Below are experts of layer 6 (counted from 0) of a mixture-of-experts language model. Rows are named router (the router's row for the expert) and show model dimensions 64-127. Each number is 128 + 32 x the weight over its row's rms, rounded and kept within 0 to 255.
After each expert's rows: a language model's description of what the expert responds to. This comes from a sample of Wikipedia text that the model never trained on.

# expert 3
router [ 70 143  89 138 108 108 122 106 140 128 108 164 146 161 159  91 165 196 205 149 145  86  86 150 133  86 141 168 110 152 106 130 175 140 110  64 143 113 142 121 120 132 127  75 112 141 109 125 192 146 155 121 140 123  73 163 135 118 167  81  95 149 150 146]
Line breaks and labels in election tables and headings, such as Votes, Candidate, Registered electors, Total, See also, Preceded.

# expert 9
router [ 74 138 111 154  81 106 112 133 136  66 125 153 112  94  63 117 172 102 126 166  79 123 144 134 170  73 113 121 106 121 134 190 199 123 115 125 157 146 134  80  83 112  61 156 124 124  50 128 147  84 156 166 106 210 127 141 154 113 109 114 121 159 143  96]
Words forming place and institution names or directions, such as Street, County, University, north, located, Fort, ville.

# expert 2
router [130 135  88 120 123 155 144 121 158 122 103 158 189 111 179 113 134 120 122 124 137 125 154 157 135 188 155 139 176 155 139  90 140 118 171 138 155 137 183  78  63 169  94 132 112 117 114 138 172  87  70 118 101 133 116 120 160  98  98 129 115  98 114 110]
Words inside titles and non-English phrases, such as Love, My, des, et, plus Cyrillic letters and function words like of, in, commas.

# expert 4
router [149 130 166  98 124 139  92 112 150 107 130 109 108 125 139 107 102 142 142  84 111 143 191 143  85 101 143  95  92 105 117 133 108 138  87  84  38 121 109 133 115  93 157 130 187 129 162 193  66 137 129 124 144  81 174 132 115 175 160 149 136 119 107 173]
Final pieces that close a word or number before punctuation, such as year endings in 2013–201(4), King(dom), Horn(ets), and Country.

# expert 10
router [189 167 101 142 128 119 133 118 148  95 115  80 111 147 173 165 136 133 122 130  84 188 107  83 189 184 148 142 178 141 152 124 160 162 156 170 111 138 173 123 130 154 138  94 131 156 124 207 161 137 108 130 146 165 129 154  82 167 165 166 121 112 160 104]
Pronouns and connectives that begin a clause before a verb, such as he, she, they, it, who, which, but, and.

# expert 5
router [109 106 104  99 130 128 138 135 131 127 119 117 176 136 104 122 111  86 105 156 157 146 132 185  80 181  88  65 100 119 104 119 146 108 122  65 181 121 168 144 136 109 148  77 102 128 109 141 140 218 164 138 110  51 109 123 155 126 118 136 118  89 183 101]
Articles, possessives and adjectives opening a noun phrase, such as the, a, his, their, various, largest, local.

# expert 0
router [133  62 108 120 176 129  97 118 100 140 132  98 129 109  81 127 107 129 135 153 142 118 100 134 106 120  81 137  54 112  92 139  94 112 158 157  97 129  85 165 178 179 129 177 126 163 164  95  97 119  74 170  74 119 132 174 105 140 125 121 196 155  98  54]
First word-pieces of people's names, often surnames after a given name in cast lists or tables, such as A(she), Nor(ton), Mc, Wil.

# expert 1
router [124 107  72 126  96 126 106 178 169 184 195  95 115  95  95 135 102 129 108 153 149 110  85 119 117 125 164 154 173  93 168 149  92 132 102 190 122  93 131 141  90 104  92 129 104 161 121  92  96 109 213  82 169 140 179  83 134 106  92 181 129 165 161 183]
Century prefixes of years such as 197, 201, plus decimal points, thousands pieces and table pipes inside numeric tables and area figures.

# expert 7
router [127 130 126 162 111 103 146 145  82 103 146 188 118 147 160 103 125 121 127 158 161 151  45 134 140 104 132  68 185 142 171 133 153 152  98 105 158 172 146 134 148 146 127  90 139 127 176 111 103  62  53 131  99  66 154 145 104 159 131 163 149  94 179  95]
Past-tense verbs of action in sports and biography narratives, such as went, played, began, moved, finished, signed, won.

# expert 11
router [142 156 173 130 189  98  87 128 117  89 125  87 101  98 171 148 106 106  52  93 167  70 149 111  68 127 128 156 125 188 163  92 121 113 109 163 151 102  91 122 170 116 134 164 122 122 103 141 131 136 124  97  95 150 119  78  34 107 128 136 145 153 118 150]
Opening pieces of words like con, re, trans, pre, dis, and LaTeX math symbols such as backslash, brace, frac.

# expert 6
router [ 84 144 161 141 117 184 135 108 108 159  97 130 113 148  91 145 139 156 143  95 100 131 210 123 130 166 108 126 169 107  93  98  80 135 171 134  79 134  69 151 164  96 132 125 167  97 159  83 158 163  73 148 115 153 112 119 188 126 149 126 147  86  37  70]
Punctuation and markers opening entries in infoboxes, lists and disambiguation pages, such as dashes, colons after Full name, heading equals signs, Sir, born.

# expert 8
router [158  97 161  80 143 114 185 119 129 135 146 182 119 153 164 121 150  92 119  83 130 151 123  89 126 110 112 127  78 136 114 135 128 128 138  90 130 102 156 175 140 159 152 155  75 132 135  92 123 142 194 159 199 116 145 111 176  84 129  73  98 141 124 180]
Inner pieces of Latin scientific names and rare words in species infoboxes, such as -ith-, -tin-, oph, idae, Animalia, Phylum.